Weights of a small mixture-of-experts language model, trained from scratch on English Wikipedia: a shared expert of 128 neurons, a variant of Muon for the experts.
Below are experts of layer 2 (counted from 0) of a mixture-of-experts language model. Rows are named router (the router's row for the expert), down (a neuron's output weights, with its number) and show model dimensions 0-127. Each number is 128 + 32 x the weight over its row's rms, rounded and kept within 0 to 255. Numbers have three digits each.
Before each expert's rows: a language model's description of what the expert responds to. This comes from a sample of Wikipedia text that the model never trained on.

# expert 22
It responds to: Word-opening consonant clusters right after the, to, a, like ass in assistant, min in minute, Br in Breda, bel in belief.
router:159097131106121093184117176097147098145127102133126172162166123121145118169135156110128164091175119166168093116084138162133105070091090143144120117184058148086173132116127119095089149085152118152167186126170105149132149079105115114100087082129102197185142145109106067113106143131144181126117156147037108106095168087192121138134139110146099159100071191074124142146123141122167086103164
down0:102067145141101223074151145221124106141154187152091140180133152191154145133095133130126094111096165110142113070153068100123101139087136134116142160119142142089136149153042166124105077102115106122135102086165103080081139124083127109140130123133108123178125127152118165100095190079100145085138155126161107101153152177151184108098111120109129107158195140147178136091149125135177115130096
down1:117078079147185131201158078072130140119145095128114078087138119159119131093166116130148166143152171191152147197125170121115051178121140089073112121135137064139177137100129058144173186128064134142128151121155093144147131116121093133098102158077132110106139155124132111176120148118100085085132095152113143140154048078166141146179149110106174119129125097167097116135170165125134092169119

# expert 25
It responds to: Section heading markers == and ===, opening quotes after said or saying, and first capitals of sentences or table cells.
router:107100145104055134181161112156176097138117082111130141103147101174153123150045165125123073119130067065113174128132140143179096174093084163107120128136117109145167112077168143156111107184122181131139154213128160104130108094127079119144139149131120111127065148092167180136135109163137134206101137136112127147098173135054162126103155197105114169104081098095131109137138163113150116147103
down1:103134086188104151134113092162115161088104146130147200073198103094107179194146127111189170083091073163116137139097106138169139171164139124113146104104103147083170136073178181081112163152119098113094142104131069135172159122137102117156076181159121105196100131125120072081130111145109163197112136112143077116117118123143141146099113122119121154127111101154070139106141119105136169153065
down2:171140113113171105052144129128139131128141165128112106122136109098136126198128128110174134151111097142117129063165125189168148152096149143139135141163091113144135125099124078119124102134114118148093167102111114133151119094090131151164175095120146148150074130070065107174073205127163094100085134121137131168148072118204093110094118149153097185090111099169070096069114165119192183166184

# expert 6
It responds to: Opening pieces of lowercase or capital words after "of", "the", "were", "its", such as v(acant), sp(read), qu(antity), Sp(encer).
router:134094081059117094124203153148136125116176054134154139080189096085130124111103138124160065144101145126152080146173125119087094123135135116102102092166153188118157144085117191137152071090119068186167193121134091102142109110098147142146118085133123143137190147120140146150098160184138121141157128143150137164132096098122134092138147146165068182079108132122108170145087068085099160116099
down0:154132147123133132148063071119080132177162152119133031136174140141068118158117100118099105092121108144148160197112137083106217129188094125139118082165106149115143034157080144098117153127159156094125095158160147121142137157148091099170104119126180090119080161175152109146116108090143117085117108143105117123107121106123117090069104171136153109158153185150092134143136168167163105152182
down1:100151115109110064156089123098097155100125119101136108166049099173107117115163159114120205140187129120127085109106132126095177138070131132140107184113132104136163155126102098140117122185147112144142166112161115185117203127059109083115107134100117087163103097101106192160120105061137078132116135144095145180114149160205132162130077101159161110170120211130134127181139117148112104100134

# expert 14
It responds to: Verb stems after to, was or is in passive or infinitive phrases, such as be, found, used, present, perform-ed, play.
router:193159148129195131176121105162055162139125190108104158191161136113117111106160115132122122115172173162165201131105082094084156050110129091112108153101137078140054137129110110065150142161111154149127141103139127146112160202095169090109102159124116167059168120106099105102119104125142109119102114109144118119128145133069076133133092156114085133155113151084143126118154174175140088190140
down0:118159172103149108115131155146108176111114126102125193132157095109163169148134122079190135151129135126149151137182135165131097130155133126108153114113146150183054139174070068125064119168177092127109091134163165145104110114078088121069149118100123171128169250130152138063109165169105099111083098102114145172139141110138104171138107135136112171114121129119083103062111090113134078100142
down1:119159121150137121125135149134081066097102133119141104166111141135171130087086172135134134121109125096096133141118093168055127087139104125151202126054149159170147124131184098125084113108117122156138109135109198076136156109169165167161129134130157007176142062112141110121165179150091107129117125141151141147117149143098131120114142166156133101167100050103141163164113169174137090053161

# expert 2
It responds to: Biographical verbs and labels after was, He or a line break, such as named, released, known, Preceded by, Personal information.
router:116133154115113178113140123137107051161128159169114151120094155133101120186180144157149142136090132138108127090112158065115141107160107099116136132074144110138157155129067135103134127212143125117124176109124112152187128152149100129115184131123138129175206153111114038132130036108076097092121147125139072073192142124170166131176079151109156091130139161110081111110130115090139134197131
down0:146144140190071124151120164141136132090142103121043185159069122109192137155153175153090106113160147157146149095143170150103105070128145123123148123122119170081162093104132125157116112065155059161199081097149076166065092128152126106162056065123092146154114122114137101139085142122151059157126119167164147124122123125184177141155150124160094093110135146105139176147169090136131108122128
down1:086086131112131158155164091146102161172110126191141115144138076115119131120085134139142049094136092128139149148149088143176148120144107112101105097072077200127165159116088130106117193073174127091068123152064155117150082163074179154143130147124097100158092196116146133140136113111084102088117132130085161174152110137136160163079126183154104129125105166130167077120163146166116124136206

# expert 12
It responds to: Nouns naming fields or results in infoboxes and medal tables, such as medal, place, election, information, Location, career.
router:115086149145153157087147125191093110106108145138142161150092158094123108146135085144097188149110150144133117130100126104084188102180116124173089151080129141127104103110130154133149149099064123103102154069137165185115132137097133174068148179160178152155123159146082142147157114117103093022134095081106123135149067174163157117143122080138196098115137182179148128159119056135114155091142
down0:119129132110138118183136130119136155100150077110135118138135078134186144091169173194156157118061093153160169115175184141081090149129147207159118120124100079131147082127093093156150113106148138119152067107145121103143166182109084098126118102159099089132194136117160121149066122130152162123100175103066113114085115186185115171077055139155078164113136123123128154139124081157114142081122
down1:165111218121121076098115121096099130141159165160161149073132155090108143117111152188118170177128086140086160142178189093104200037140090090125137098165134127107074137110119098111035112144147135098098159119102173110140110147128119096158088176092120141077162133195175140120105086145146124128147158114123120146120130120112123101100156080148177100115102081146121122133155159113154144188163

# expert 10
It responds to: Suffixes and second pieces of common nouns and verbs in explanatory prose, like discussion, violence, lectures, cause, details.
router:126108182134085132125144160146197117145163165109112113121126143152134130173157148181135135086067170067134118092118172162080120154059124168107098141134115124161138062076221148126082117105097135143146136127095153181147144115072144106180129148081152126127114129125133143151082167149172197203139113155095083072070117088096093114152105136108090169097095141093127154145113177143146140109120
down0:161083181131145154154165101111106135096127127038098120116202099153173126116103151153153113134096146137121137130119100149160091124145128099193111047109101157160057090099115147151121125116061096092121173110108134163204096113134140172086155154138149144130126075139176158090135097103138125102191173150102137099142112094148150201149164111154097119137132115112095197120167122109161119050111
down1:148176124113141093124157131140204163105173094137110134091097159134090069155131143142090205085160149106126148064091107155153142083139184107139104191121106110162098112119179135148058145173145103127097131121119159186131081128096117144138098097145107133114123185093096098116153084122128201144130136065122096126128116095127107175177103097182168164092109136107159107124102088151172138066187